Weights of a small mixture-of-experts language model, trained from scratch on English Wikipedia: 40.9M parameters.
Below are experts of layer 8 (counted from 0) of a mixture-of-experts language model. Rows are named down (a neuron's output weights, with its number) and show model dimensions 0-223. Each number is 500 + 25 x the weight over its row's rms, rounded and kept within 0 to 999. Numbers have three digits each.
Before each expert's rows: "raises" lists some tokens whose logits its average output raises strongly, later layers aside. This comes from a sample of Wikipedia text that the model never trained on.

# expert 17
raises: "in ", "and ", "by ", "the ", "with ", "for "
down2:485505518540514507460445522507507470507471481466501503435488433497509509485517542480524473528511526467496502484512492519489481485474494547481484482524490501479552509529468505511474523509456491519461508533506495507506526467540492527493497495466505473552511470497508502496501519480503494508503480548478504526461522533526451498484474545500504501534505506494545431542497523480484491517530538536482497519508538505462488487480515539493497514522492515513470498491510476531469467480517491550481528505508499481554512512482504495532488514486501526514483561516443468460525487466543498460508522499465521498501502501454533529486499490442494542518445524514508486491510491511516494528476
down3:480490514494513471522532508498473516516462467485539444503503540533472503510511483497518512536511522474511492494477513492515522517509487503496491473522475499515477468507494492552507544479511482478470515504488505516499489559507484535542498474527483554518516477502524534478497509497531562466479485518532520484545518466468469477477475511500493494507484503488515431522491538481526476505459450534447476520472468470501498494548494498489480501566476510499539503511517504439488519509506471492498518484499517479491497507518500486497477541510479504526468514524524504469479534535531504469471476491500435549510535526518530531477475536496516546458510498447481484452508483515519535500500
down4:474537515446534492488475502498497527486527514470498471461488485495477508499521485465508505561510508492496496480507470438497504521505541503505484486503485525477502556500525558542525479472492503549442508487482465518512489481498516477464519505501523541530465543447509504527512505522498495528516495487504495503486461487576527471492507498529508518473478518496511537527503444464494518478518506482490470533462473484496475457536479505507487528494512510473506514499477530489501455507494503494476476471492496512522528517512508444530479489522526531541505522481485459468569507494516485484490462483500460515474444460503482542516500497501519508499518518516511540496484479564478462508497
down5:523489511505492504500485484502540476499498473453521486532530501501484462511524518558509490512461517494479512498516586482491519522492505511466481464509511479516507467493475465469470458537498518501505440501502489507546495503462462505486473532502488501515501538538499484456482524539492497482515494520544520489514468542503480481526464503482510509514467487503475435532488491502473519491510490485475488512524536494505485517490526479435449524506474463507489482538531569485521500495460517473453499522494494507512503550527462471567506535481516528490489503481479504499477497477507481490526505507494492506510514486474537532494502504455484503527553515526489467491420500504493507520476
down6:484525518509519474501508522537477501479483530564499503491515472472507444503512497510512497534523470485558512537479515491483496502496503518505509593511532510489493524508551513523500471472506507534481498488503522512491502452518455501480481428450534569529522541480518488491500474548503487497523496529453494489513501532501514460508506510537510516489454518491465501470518545546483518511522519509496516479486548512484516487468470507503483475494454486510500516508508474510486483513528482505519477526493488484520489494446498491481467469441487511501496501530494481529496463540545527493524507541467497502468520478492490503477480505473508481448501522538501496478517454547495478493464
down7:530487490535527462511514507471535480492478486507520492495478538498489524510490506511490496531503479494496542483520524507473557493474499467500543480464494509533523477506507524449525504550514542492471520540460518488486537511517512496504469510505526478496488527476468478496510528526473519493507488473499523489466484487495481538556483497490502474481474495477530442521503486516505462536533444506489481517522508470510510484512481508518499491511495422517484502475510464546487464461431532496525505521512494499544501512480503495466478515502461577487502506466519516519504490478488541491524473535530484477459502477520529465522498516561537519488517545522489503529503501501444518536527
down8:502500462473498490480519495501489513491558508521480473512452483487493493486527520522509534513491487507503503466495479473514520536482484484470476487497511515493517491516461495540529524451534516492496528495547506520503536512504470459502486509452514489503492536497504508503532512501548526468510484505487511489513518513483461565507533506489471477477476438506484489493467539525528515459488482483459455534521485479504497513481464494495524536551518462459477528530542512447476496501478498497478501497516519477521480547529509546461483458482500512518518578497449519499515499509505497516486510524512450533476482481504497496514520492572515506511496555465519512443476511494536530491524
down9:476530469532514478485509522520511461562479496506502477539519447530502498466435441564488492477510522482471497527483517513506497516483485510502498539513537525548482476471499443523485522514523496521472493497549470481511491517484532487546518504519507490487503499495455514520458506505484515458492505500473507516493489506478505494459507500545502547462523504524489511528509481467472476503521470464473491547507467539504499490498474515483498475497547457466496451491507508537474511501527496502471471508487546548530458517503488516533499502486561507536491481471467475511491518547471476463476470513462494461469487491500535503522536513488482466509483520520518493535507512512495505511466
down10:474469451461498506501499504464451513483543509515518528564472491484473526504483455513510503525499500539534499452456535501458476505498480529510514511507463531517480544477546521523490492515497508502519587528465484535513493488475473523523503513538515475469494524480511472490505487488474449467495506516525515541506505520499500480488453488522506543533484501484496463484527526474489470501519513540496495536499524453494466542523508503503476492494511475491505510520507465448504509503469477517526510512460497505511499504444523534474473482498506530518514499537502509459523486468483501531512481489523472562516494542487540527489560524516504541462541505499496498523500472508478499510493
down11:493512489477519526520578511495505473507482464510489493430527449512472437501476508490478529539495440505521513516520456466514485464512510511476526500505443512489525505513506491444497536508552521500468490521466441489489491506491482491488520497516499469492520527478489500526542522478503552529475530495472507516528488484543448476457485489478495489477536483441517532545450499509490528521483485470485482467472509500530550501523496522487488440513528496534491491473493507510474480490458501491496504517525496492476495516497480503472527511508528507494504502489510530496474522499499516546509478525534523498543542518510493481478522484516507537499488479533478532529533517481452502507507
down12:526535514518528542537475462498496500511540485523504520483523468496473501462489498495508487537545512488476522499499460499487546537464510517452456529517497515468524496462498474517500499536452488506479485473508506507514497483509572509499514522541512501448468494512509478513525521525534511478480528498500485479465496486477480517516443573495493498499497548505452452487561438485494511536481535455472496498516500492511503516491534481488497479487486562519495472506510533479438495498448494518496514520507466514535536481511460488479497500499512463503505534525517508495508494510483519496493526490532484526539484479496544518516528510466506446485519524522472507534501520471480503513520
down13:494469499512519475552534495495498530459489510486476516564492455490501470491469544514527501550493474500525474466483497510529450507521440460474529486503502558523502483529474533494484477490496526488533509483502510516496501504472502474485516471503502544538463563507531483486464492498502493475514491483531479506503546538489468520524468502493494496504515470503501442533563496533486496486481469476531518498523480502515463444448510476495494496516464465507507505479471524465483473511514521526533526526485515474484510470471560509472502488502470467468483513454460560514498484519527504522489514533485515513523490500492495487500490506469510501540531519553507514494509498515488540507524
down14:492529513513501514505500467507491482488527504568515542498508510485511516501513506472498497515515516507492460486486505480480472516520520471514486548515483475495518516530536460505497500486500501474491504519482504537435484473496518486555476508456513510467539469501490499521485535480471523498492507517486467462496539498505498547478539467498479531480509508520525517446523494451478486501501507580500458462514443484510495509517530478513482502507464459519520532500559486437510499475511532524493502508501460500485501485524491474487538530504483473522495455444444508523505530479551527530472505466517490475527510537453493521503511488480471499479509497499512541506466507502498517473567
down15:524503522543505479479497506547521519518525482502478521513544512543480494536492454484501535490529522527537473458513496504531509484506482497490526519476489492469475492453523524523465494501502464538536468505521495486504473445526476493483491451532479486580463487506510495523525500524489519455526506504474503486535512520504526466475436497504452480464484458495500501504514509516482467496495501478507467509477480491475473504543481502488461495501495493506460503516472506537553513471505486468481542482512476480503501463473533474559494486517515497521509514543553496466526512515522494511559459534499539500488477482507474521513521512506500463531527504488498521522490504470513511473572
down16:518463495507470515545485491505495506537487493503492488517501553529538479506477519479540544461523483475479520511503490500478489520480524503486525498511480492499539490468495478509502486495489483514493501463498521504498512499513492502476490499549480499466488488497553515478511493509491503541541490549490559527560518464479497492458492487508495482488477463524477499486521473507540537493496548481539499447505478513519498505497520493513499441518490473471531466498483503468489498486537490483513571564495495498486513505472517498503518470524502487483502417438500487498488521488484500507460535510496448505468475495511502501533481537473491471567473515502527471532466555524534487553510
down17:483504481537501475502533522502474531506488499499556542497522520522496521488508472443503508513498516481471504507470512503460483557481466494466545506466529449492465486480532529473533487506500525481510545483462485487494477508480522490446483472548470558484538524483534514478503533444527468518474501495473484518551507506482521499462535537502518504471519522488502474486485498485542485498550490507580471531435517497506475516495507489521445514470472535467533499479487457479508509478515496535496504567514506538505513485498494501480513504465475512508526492522486497490467488519494477479512512489520503492521496511537521525488491499509515539468500508484488491482482523512461508447493
down18:523516487517514490515475475475517465478533535461484473545534524517543500529447489466496539461515450497494510548511510519495492486522505485524479515523512477521504525500496514495493490497490537512473486449499536464492494529460505482477534543510503507485453525469476502535499487538540493497521489518511544512528490489519501487529522450440470483535442455497489432514479529511484513509512507492507560522483502474471490482489488502498517469500508460493497483527506495491523461485507481529477469516519500467462493509500508501511545478474498483464483500505552493462514517470520532513534452484490491582489503519477508494486555490475511516522528517479498489474510521476512509539538
down19:491509522490506485474478503461484528479497465564487516484476515539525495474496455480491510503518476516522464528481535483488536558492543512492433501500477495525514541527454491521513480460521485458515487566517499447511534487548507531540484498493543499519520517500497476483461518545495521519495473540454535488526470494522482490496491430521498487474539491467517466503516505522502501476478533526520495480505495481489500472479500516487516511507525514508478503504471466526495477499462517498510505539527521480458521506481512487500492513515517545520545456507519459454508466521484521474515494491485537513513477482483489524472462490503503532496418500478503508520503495520473468475474
down20:490487495521488517480462481470519538470496496512548459503479534469511512524525522511508460528472502481493503543504496554545437453512492487475525541511464480472505495484499486475493473517451482493512507459497560523524516497515511492505495549491518480551475487551516461502537530488468454520495529506534508532518509497459540500508495521502520499497518523500495488482483529507480499459544453516528491521484478487525505536518478520495477534504481565474470488532452537483479502494521528452496492484452459491509520503508471481518461470517493496500505497547422510511500492494503506544510534469488496467471491517506490472484488500489504487485469501546502543505482516484500519521504
down21:508505520491483516484502474526489551454503510541475508442502483498529497493517490505513500511493492507474540511510498505515470504499510518462508485506489530485489491550540517476493513510519481525506502488529502439522481488511510506460499498530530475457504485467510509503504512529497535506485490506457534500524496499527521510520519463452514552499496476480541465467509505501520489467528494465484471496485511440529509470462464528496516483494507486493480464521499515567449507541490527466490551520517553474520531514493543497507547485564551505505486488467515515475518516498505483496469477447473504518557452489499446493533518491528473468523504495499528507469522485501540471466466
down22:465502517474486514490505522499506492526488480459475466498482522490513521474479541494490501491446506470494484502500478517501494546482540470550446518521501512493488456490505451548477471519497494485450464536476495518534525444497505534481517530462455515548494509492504515486492490515523509507546534482530568496467474481549470481519499537514503453521539495509496511501522497494512516516480502488529515477457484523522504495478501494464487463501533501512525471523550477489514480505496493501510487477505514544498495508514506506504468493534507537495523491525512492484465462499499492497466492488475562487511463508512497487460479467461466486477480517453517457577481561501498488460514
down23:498483434480485502499531536500491512563542507484520554496509539483527485507482526520514494541512486473501467561472493518504536517478530517515546510493510533504471511470514484515475508508510485483525526461531506523478521486487520520498458467505488528506502484458463543467498452501508500479489505499510539475520495473514495502478494434436514477506470505511502482522482491491518500487523504418529482476476455527451539485467517509501492523507473540456479495462531480500524502503512521470481481558513537510478545509504520520536478532493484466514474498486496500524480466499466521533499519474508474520510476493483514497525492503492526511468480462500462465495483467500485523485449
down24:505499555464478509502523523531451508508494524539485469511487523497502516461456500499491492489442480513469468483514519505515498520477504525517537458491444479523472527527501475531509549516472483488488427474503535495533542500525481479558505470522468456504484457509475487502490542526524492493495500477472472521547531502492510524481476533511469546519471510517532527523519501538495527484507479488489445489545506479486507494524523534515472519519513542464490505495526517499539507495490537518463494473470496479471452485459538510476463526498521516506463516501513475544468486493481526529514483523497525489499467473480510503510515496510486476457503468505528539495515533520524517457485
down25:455498505493520498498437536466489511533502524487491535483513521526496521476488494491485476529475547468494502483505510491475485543510499505514524524440486486534473524473475484498502516477442477542507542490478497480523517529486482504474499528536481569500510499477501521511487465447486500490508478523450535480527495514521462496480476534486507523488515473481477508544497518493539506541441514511519497466448566502520487474478541543480474517482525464473502474461467480486501531513528474512472524536516506534496532527550516495490509520501512494523496479488487492488447447508478529488520516494512509484510454500499535507527459493518524496481535450501535478459498504496501503524510
down26:512514468468476524500519512527487491470511511489454482514515474520499502518558469475483485549530479511507481478536499476477529488484492511460516542508481551474455508510526464482530515474497483493451534507519499464505531490504556485495536477514486530533459507524467525512482496479514498517530477540491474475523444459519481524503512526458444506504529471511556497567540503538488489477508514527460506504484496518491504511509505524533490511525511471468488519492518475501503499507468473546478493523523515471543522481490482494539460483527518482503522518464465465471543504507479540517543476499484507522484502496499479475475503512513529499512523497454498538456471533487484529537532
down27:511498456528493486524548486454480518543467496460514536485474502505559481486491498479488514500510488538542504522543508511551518502526467512488515532528508532465517484520505498516518474500512530416460532492471505472507474487473533519493495505563482529513532502489492488467516484478487528503519505510504488494539506524487510528502501512491550478485460519486472481516508483476492517501527533545500493492484503512482467504507542503474525461474510497552533521525479493493469500519469511456538501512498475501456517470472508500476502527481558512497484470528500516509498497518490477501434472463526521518469501506493477525488476507478523561521543539464499515530460476530447498486511
down28:498489548458515489485505491476510479544489493494521464478505477483473532436520528515492520473503486515540465488514505457517523500483502473502507488515485512511528446504504516471509541505511510505503499497511482531499512509535470517522517446490503466459517498530456525534488532494516520495498553510501476504496544422516491457502508429512530499508491531483478502500545528483514513509542483485505527527528521519508543518496513531509490473453482447498497500497503492530520523498446505536500490535489485489484498535462540521492464490503492536563526493530525495498422465503474468501550521478470518447497490506485501540469493487538514500523483505509496499505482486481518458484488
down29:526515485514475493512538509499512477541516473472497498513562458514489480496502492537454549498457527502521501501528523489521510477519545517482527497489499538448507489506449477475508523516510458504485504506539541508495481478502525525484464476503487466512524472493525506512501488515501519534497508493434480455484482497533509499493474506465495533479464526463482565523540450519507489498481475530546490490494464566481520508461536524518529467542524504513468532430481492487479520477481529498493521510501502516471505478516478518462439508515509499496543516482512499514474553516483488511453510500463502474503485485474477503476528529522510494498494497534527479526484514545503492535493
down30:460485493493500497509495473512496492558509487537539551479494469520451470491509483554491503496502486530491495556499487500525529513470504538503479528529500528479493517495489485486538497468488523506547479496450493538517492494481482524482446458489521474504516519497451525481508492499488507499523495480500520450510485526476461465525518491492482500486477474487498505503452487526479459502479507473529451482488480531523488481475509488514527448477501454519462503512534465529497461500507493495508499528482476533521516484504433485500479492500480452516530463553504516533528506495505526500551536547475432536545460502493464501466495512451501508506494538509500486537502514529488488518521
down31:494510493469503508548494504528486520509483533458485513429449524491482530518491490502443520492478487477537485576449509534479548507471486545484465477534536521501475456525485488489456523478490525497508476457508491466493525495513511457463503517463486512536503518490517512538528508477500487508517521525518512531478447503464512474517463545485514465495519512526475539476512508529494534491460503471499501451480495520499494500493493547477487504495526554534496548551531510508481481515510499538495504531506516511488486495480519538479504493539486471495526482510483486456513511526491513495537470531519518493506516507501496425508506518511466458528529494507506483464482527492501501518480
down32:482489470488521511451464514483520512523478513490491436459468444484505548477510479494506524476511508488493462503444544505509525508500463474498460491503493427503492471494483495480516510515478506513471536494500527477474447501478471536519515521513536477535453488503501483500463504518473506510498547469465467474520501536503550522479515523487511502536478479500531499493495519550470511513525518526480527507535505526490497499534494530507517519458490496512522463483485490463499507477517523549516525486479507516550557502478475510522546508521519482508522492456522439474494509520499493478467503486492516535478504474494499494424513491512534503455481484497467481495485482540540500506532
down33:538480512531443511487489463472481515527502492486543516472473524487503526541495475505517543490505506539484467540450492480443532472521541489515465498462510485507507506451503530483521501486509470540498475521459483503500534488517437520479453471489499475511480527463485510562494519452479455497494451488476542531518499517450485494479471516487502514480487533501484494510513527475468518512537480530526470511471502480531525516500499476486537535454467527465487494494495512497510497510504497482519516501506515519468476486468464538480496518458532487516486445495479523493459534559529455512497493535520514518507508472502516493509476475507496474509497481543519514505534498511495541480481
down34:528518428505478499513516506516533508451543515518484513492493534496534498490477442490521492502479457496498487513495517472491486513505541510490495470475471485473521523485488474528507568540510484537469514518474507505485496503518478495474509477496493466514490539511508509531514484501506483482514498510549485426505517498484481504458457497513469502505504460516522558491463507512562489483511483499561469511452505534481543524485476520498476508520529544537453508533454521504500537498523475534480489494525496532480512497530486502465492493493520512500506476530502510481524519456479484496508556494536477474499492488489530529522522448445497522467523540532497544498481477537491505526503
down35:476508516521447485533476532541544517525493502553468507503466491535503476508520485480510533501462468524472521502528513441463510469494532476532537489520505553500488497506572461497483522508485426517491471480525527472532521526512473477490480477542506481512485489499503515474500520526493509503491517456495472463485503548464525512470526497484502477502496476544535514502472502520507520486538470479503505501512470519502508497503541540486483498498515535499498485521463486526477471476463456504504492506504512510506511541525516514545550471522522477493522467507532546508495521477536521414522481514536509526494525476502508500521516524549526509512500471519470514489507496471488483485465
down36:482520518511514520484450482518508478463536482502493494504467465448470508483506518510494534520502541505534478522465512454491489555516516474527498487463508507495462522552513513495452497442440526466497504472541512471496530510517524481510485491500505508496545492522476419530520505536486482543513515472489542500451500459514519533520488469513468508493498539511512495529520560525523474465532517477492491453519522508494514470523476525466509506520516527515493508504495488472537514535513480473522517476515470489498535493501521465522510466452505470476485476496522505517503508488496494470514483529451464509549556491511516508531476477510481507514520544511506535490532508493509536498496
down37:466476513528494504493487488484527506518485465490507531494499463516493488461494508514498492486517513457475512539452460514510485505492512529471472518479471503532485496521443469496522494493544537514524501526538510498464460503465518528491527508479468452464517515490485501497497526469500455512514530487475498492531520514505488445502500492467490466513505505486521548499540518510451484484496547489512495522505463496504468506469545494509559510491513465560480528510474506502535494492487488475509471547475530516482509488498532525512483490484535534544456475510523487486517498511513448488534520437473481540516464515499477499502516492558441559487503499520519521497505513478531470448541
down38:477492511483520505476538511461522461492490501505501485512463519519508495505477489548520484486497491490517528484543493509497506456508488522530526496484516493446489506467513512490505487514522507506536531543499489514517486447536515570510555509510497466516490504573537524466486472504535479492513492498491468456498502498479489512523512472486495523512478470482473554488507468525469472464474509491461513543468488526526507503509509538496527503509534503507457472519479501443508473492511460481459460502515488508536497472501533515485542522524532498462466526558498468496543499539496465502512493451502469470457483475492510482483468515488436506516541535493494495499540504454464511513498
down39:486498523533508513554500502520519470472493471502498509500529545525503454505506512457496490462475557486508506502461487525517536517513491477520500537475507515449510501472481556522539516495516527478478425541503513490488449502496492484492494467479497527471492535509499476523541538484491488504516495540487501499462496503509542533469478536512483495454504450502473564504492468484501493515502516475470509509476508524475533489505493484494538493490488493494521464512480468539515515481482501476468488517450516538491468525547453528494530538498541458503479520512483495517490538474493465516476456537507508457486524502479533467487552514559488534477500497477519473490506483494507508502540
down40:540513498508519495437487554487514484537494492479494458493457495468495469510490455473521481540458525518503535485521555497468481491477488466519499509498501513529497521483528504473483515537483509463506540523523538505465480528487482516540501520479516538498506495497497501490527504444480443448488512517513488538473529493485473482519497472518477516491454525480507514491525518503538472524491520491484482546486509495544499500533503450512491492477497528460506535485476516533489521562507452532492529542496457457518517502497502534491485512479517556514499474485491504529512494502523462466501522483533500482548521475484498495532528490489482535518530504500420466499482472520488503481522
down41:534500487545463486516504519520521476501522488529505529485490483504488441509511535454507472505465512498512493473451500455485559525508516487481523454462465504513539511499519505498483504530532446519465492466473485489498500477433506470514527522550487491531517484515484536500515503428505509490506525526498497502513507460511504524511496544507496539456481477535484484514479551490510492488456504457470468490519543455506490512535486485476450510474532522516487512501498506534502477506560457503514520520523482471440518508515449482534501491471500512516475484492531486524527502478496494511487467509487487494474515504505517509492464513548497509448525533514515489492486485554511459514515
down42:534556525511533478495531487460464476473527512508474478466536540482468524495494460500506528459500513511455479494490521483535523415483491516544499513496468496518533538532487516471504558502487484489518472522513476481501459506532500488512508485512470497445501470495496477502500485520533469515532501477517528554503462496487516476483526516491477460466491472482481449463513491512524512507430513503534542518463485527501508513504462491475540483476463491487494520485516540517514505489514523524511457527502529509499502513514483517483518495507466468538489522506499480474465524527506504479524480493485483506526501573512499513527472497514483505540497501510500459541508495563457478484499
down43:499516528506500518494475503540554527501483464535552499530508458486503471503548526504438522542521521476520512476483496472488497531489494494503474508493501466497505527454517478481496517489524531503500495489501519506553508500540511480513539454498512447457478500503521499518456515487506499519485471505494476533482522507535494496487475456501532551501493554490485529475514497487549459437463500471488522522550488511491534513515507550524510465494515571487492468461505466516502493526486470501500464531488494497464507460500475530482532509534464489491480476532471509501515491525488498501498476500521512479485569545472505506506489491463461522531515506538459523508486461486509495495519
down44:518522500472479472499489488511529491469468500511485485542470511429449523457472516446503471466500513486499504452495477453484507535512517512517497508469455476484471509499486505492505497502446465479515496493497508497549515480539478535553485508490536475494540475531508501467512475486560500487474555475511506540525500515455479510518539523524484494494515505543495531458483489539471503484491520461512515542558529484509491536530479494514538506563491488510528527519496518493530510495469506445504480477479473486513494478509511545508484477468534513442529452507489513482500492517514467531487527536526526516478517496502506484502475467470516492492500511511494492521471524526488505536481
down45:509497490538475500500514487493439479546481489492526474506503454528513505515502452533523471522500483516537504478518476531478512509503498469486472470518479506518538494540505491485521462507463453472488486517494564483441493497483439491493501494520471499509527472493501484490519504480501497505484542480469502517492527500475518484470494517502507514456520470531543544500504523504516463523513539498530500475505500520517459497536505489509459510501499487511516513503452504537515472534507510458484507513539494480496488510462503458548541478455478482513505517476442495554533492490508464492490522433509528472506488499515507503459560551536533466486480510556487493490510524480481483473463
down46:513502485529495493482478461484539492521496528492484487482460502502504506505509482488482491499471468444519529471494481503468546535482437455479496441504493531494532510484487532511442484501479494541529528509495509489528487536520507503499534513448505498528485483541481481505526485485544545490525486452573477449524528504519484550494499534498488470508484522521522515459520447461498497513523512510485504534494518505470488511478503492504489522483489492512510507482521555499484487518533478456528499559500495507513478457483457508514480503547504532503485520508464482567523486536502498525507499503497534493510494470542510488501501519508496536467481451549473460511488501466525500502474
down47:499490448494482491479509501535536507540491495520514483485483486517485494518489535519478504502465484506464517480463538549485538530506539507527467518510484495550508517484491477476481470528542480485453525492519501480520524491539570530509551517504533554514496549477502497516496495480496545508523503502544488539515502453475502527489544495482504518520518514474503462502532479531514511515540531539498493551528516503526486491526528455501483469518482476501534533495504488485495484517512492516516459491481488507500426487476471497524486508477513480527498498495529542477490505514507502502503539513485462503484561517530544481494499469518506499415489514495438491475521486507524491468486
down48:485531511495466479500494493525549494555506478519489481477441511547530495490509462512488528544484490467485539497535524504489484542523531517477492487515506510544495511505461478455505507533475505461470528496446557514515519468494538534518505503520480523427482509494490496541481474501505458498521478514434478536491506474446487482472512518494474525469497506491446481527456500542509499488505482542539505487444523543531472455504506503531490473515497519471516498484542494461507480484525505482468482510516546498506495482495501503522539514498516518473485533476495500527532542516504518501496477500503537500502508475464477542494478503515490546474515500488495477499525528509488501453522
down49:459505499526519490494540501517522500475485491536530518535484497515475505497526517516467469445474527504491529513515496523488465492501480484482549470512521480473533518503498477516481479507517516466481504523496471530520524490524497472484484507519482513523433533490520525498508481492520509506510569528510492480484502532500476490520510499521515526526487490498489643504495500485463525503493489535481529524487546531499536474504506504481484439513503503521492508525446513457476501490484499468513513522516525488476541494447486464501538481488493493500529469526491497526506496502517504479506498513493480515478504522475526517505493501479539445491509471474473430512506464446466519489530
down50:562536507520525491545470494471485513480461464504546498534498546493521553464520448493491489459472518515541555488507428475503483544504473501485470480506500483511504497452552530489501436498480470477516548492523509513468498525487489510499500510460500509493486554545507535521476451506461500503469527475509474504544481483505485462507501494499505511523504507492483490463540524498520465485524545495545479522472477493486534481520518488522499483557475496458506504515499474548521522448516476492482523476518530473500530495515531506515452492493501481494488480484494452478484527514496474511485505506480490496521487533518522520492476476523523495483489518467527524508477483523516508497471
down51:451504456495537499484539469521477521526514445506501528479534523469527545535514481557487515485545521503483472514494488493501524532487491497498491507497476501511539501522492506479480487523517495491507458547486529515479482513548501509475463458532491528481494532503511446502460466452495504530515505463511500531460495537462549530457534482523516550500521502498473512498504482499553479507488486504490504482474507473488493491478555465502482533485485525466513481491523508469493441519498509476529431529475487514490514529550462534477528502520488508506499547561498456512541532493521497526522520497533503498476529501530504498492497495515512516478545492482495504535514494464500493484507
down52:482523517497494479513499496486519465490482513550513510508518491509521523476480503449482511525550511466487490479522534516504547499494467506544487495448493500515490539485524525498534561465515480481516490479506509476498542493498472522487537471488485478458503482443518570570525510524473448496509527500495495500486510465501521476536514494517517488461481498502487477568490506506550524452451488512496513497548476548494505514480478511517519476515510453505521477479537505491515507463521469485496504475557469517468500484473503535503503515513517471494485506503546556499495480509542476470447498479487477476497497467523488479475450502499468488487514500533519532469495499461498491511521
down53:513500490513494538550553484449516477522488496486501528464515471509490539507469548494496536499479536484514465469484477504481495543518518499490509509481489525456530538499505517501497553487549533525485497556503459517527501543522522499502506476501541441481499450527489515476492527492534490509499457537469497501503524515495474462508527524503452495496509496524526502517514500529488515520465502510476507487492513461504544503462520477485476501497468521487525501456492467493446464509510543478479531505547517443497498498549478517519484489497525470505518495521511478524480496534489524505503476474431504488470472522512465524534504493488499522565504505478519508494458477519495463452494
down54:540524527521486457489492483515518597482486523473498496505517555553510504504503508498559475533493495498495511548497491486555462455482505520504505479514500528509462497507515517471501526517487504519496507485528509489460488469506545529479504482524515526485504544516531458506499446529510520507515488485505563464547489492494498450475505487505519482531463536509517454471521495488515482515516527496488485504521485525508509479476460476489545464465565504454504496460507469528522449498510520488480495453470482488478499506501502462495455495540477511480480502485488505485521508521484530494521524496486499482518487470534522478469501522502478510535508469469534500530504471550476505520483
down55:483507508451514536532517533474526510505474500493541488502465483526469489461490460475515467494507534475514490533486484473503497474538513519496473485477493472501498504522534451475468500496516482521502542494495512492502572537509499488532492507491499479506515490532503548485501554518476489491489491512557515547488540506495501571520527480501471525488529513503428458497520515530508494515543494529516491470549512503540488517525479498456530502454467420515451497495488483477524503529491512496515480483531513513485540481511509504440498499471483515504469526529499500518523490513505456525466496498484461494502475491448485498510491452539514481493499482506494466478512531506532475503469
down56:475513467474512505478495521494537489467457506508473472530499483483491471524497450482522480493514517502517502498487503477470480517531487488459461506521475494479528499511476515514511458509549506524502486545506498505506482496538494504521538489525480514517516463538528529516550467488487511508488465467508492467551479536479474471482549536547494483497480486488529563500495481468541495507520500473510517500483521498551511521518488482522488534489487519464471452457521486477487497461490509511478473525534478471490535511504487550514488487426449535489516510497531490517511496523510499455457507550493531570485510491489490544466494488455490505515470559508502503458522512523490498489512
down57:523519545516460485463505504515501501490509492479497504497495484549501468495476509531515491493498487485525511471523486478515550471516514510447529496527498482490471515497511499495490508496550436471514483522449512491497492483519500473481480512539514476474456449475503495471490504463498512501525459496491485535500494456492503503489467524480525494516490513538499499465490530504459489503540498454513502492477452531464536467557488507499504489492494454497505486524509452550475507498469462473474495489533495511483510469458476461491446506527540526485523493492534483473506505483552511544528480469443512511545478492491536518489522454558464512473522496506511478514521495510538445528533
down58:472529508491522512457509530528534519442504511462520486467479477474491521547451537499472465499489537508472508503506481495521464500483446523477498499508505554511472522524501495549547483508471538537504578497508512497540510508488503535476508502472494577538505471476497505513523470511466515503522455525469508493499491501535504532483506490524504537534548487533510534532483503507531495503507514507535462476515504499515485532463465529524495492490479503483476493507507498500475517544519501469469512505528476531495475531480547506468467536525494507477484491510491560502489475525545515514510506504507529515500402499489504494475501483499476522516500503506522515521492499512532476499540
down59:475515482460454490490515521531506470481492505510484495502536502474468479495457469486491506466453525512482488510499539535502502478490483484474502459507487498510512483523510512482503472493504494465469520537493479522478500519494483461506484495482530469534480441543508523513499459526491498484508486500551510511495502482505469516470472507527504476517498528492505417496518472518450511498517514475478541507490496516532549515483506467481512513502500545513492535512542506495521521519503484518517522417502511544475495537513500477518410482567527534476500514492496495508552535478545503495490499537525499500509514499488463485501487482509445548508467495540496456475464497502518495536465
down60:506486472492489497488511532526502459509489505514539530472510493498506438509494521511519519475477527482538469551483491495465493441525506513519502523460505517510530498504475506463508432469444474510493498494540483478506542489520492525481502553458467496489479518515506521475495515519471470511474489460470506527492527538484469499493525504505531479497535520545437489481507486497474464469520519530478456497489464514538456544500515497516497501483482460471514455520567493511530514513506552534492517484491485511502542508485491464542533493508441458499493505503488544507562511502494452494499482526494517535502507509487492510512510497473492538495503471483502514523489472467458471485486
down61:514508510490514495492543534503478549460471484561553518462509512488525507472495523520485467454519493497498519477552552505514525514517474445511513543537532471511509470532496529489535524482517542491505504498539453483507514490444461495508498504489510491467497514502468508486488479495524476459483496496477447506512518480519526490494501476519477498496524494521541515534464483480513514481478484509490554563515498516478516511482524492503521511484548473473483489491532523484491537463467494472436489509500505503537520527460510483482509531501486521505480537471484509496486519545526509523451490499467469543490515480534511508475535483469493478524481494506558541465513501488516541519473
down62:445500456520486477540539524489455504488514489462521450492529540524503512494531489506529495502489465501509471492475478483443480500506492479495502482505491525525524487491478532490516542494467489501516501532439509464477505535491510508538519532500500550508516496487535461521501491500515486515503479509468527478470524524499490516514456538481496513474515488512505511475526497478543535483533507489509508461488481501479528495506548502508445511485509529472532510498528464498480484546500484511500529512513474471463533489540502495505530514497520522498577453439476506493516481540498457507514524536459475504454530510480519519480541507431528481453525478518469495505489483502467496469477
down63:462495489496513494500460485511496526501483499485477505523516529452533534481501455489470505502495496510508493495513506508527519515513491553513535473512489484486508508495489531501502543509484480487476505517488490500492569509492531532531511461521492579562493515531482491491481490510451486469465473491485495493488512557525518476505489507547548470503454494492515527495505461517476487510486503484511525481496492464524535486539487497507499476489450547502465449480540466493507458495467486509553523457513494511495507468477475481486503511497504493495599529496524489494492486483510528498521455573504497455481552523525495516518484454485527477508491494473503467492514503466532481497489
down64:511462500495514523545516500500525486535500449533506526485548507499501489524450522517469436519532504498500474517484491513496460470513528530468453502507482484483507456490494482492502538487527538493479455491504494528498487471498504463538505460522475550537481482509483532535489503503498488486501509493474472492514443495505514497488540553513452524473516574490505507498466511485502510518451500533507506492468482474502510507496499530488443466475520465538481528507490509489464494485518520496469481551547491492505482473499520497501475510503492487513484500458546531455487483548541507489489519542471452504507511538476527472517443493520507553482508516488473502510510525504472541504521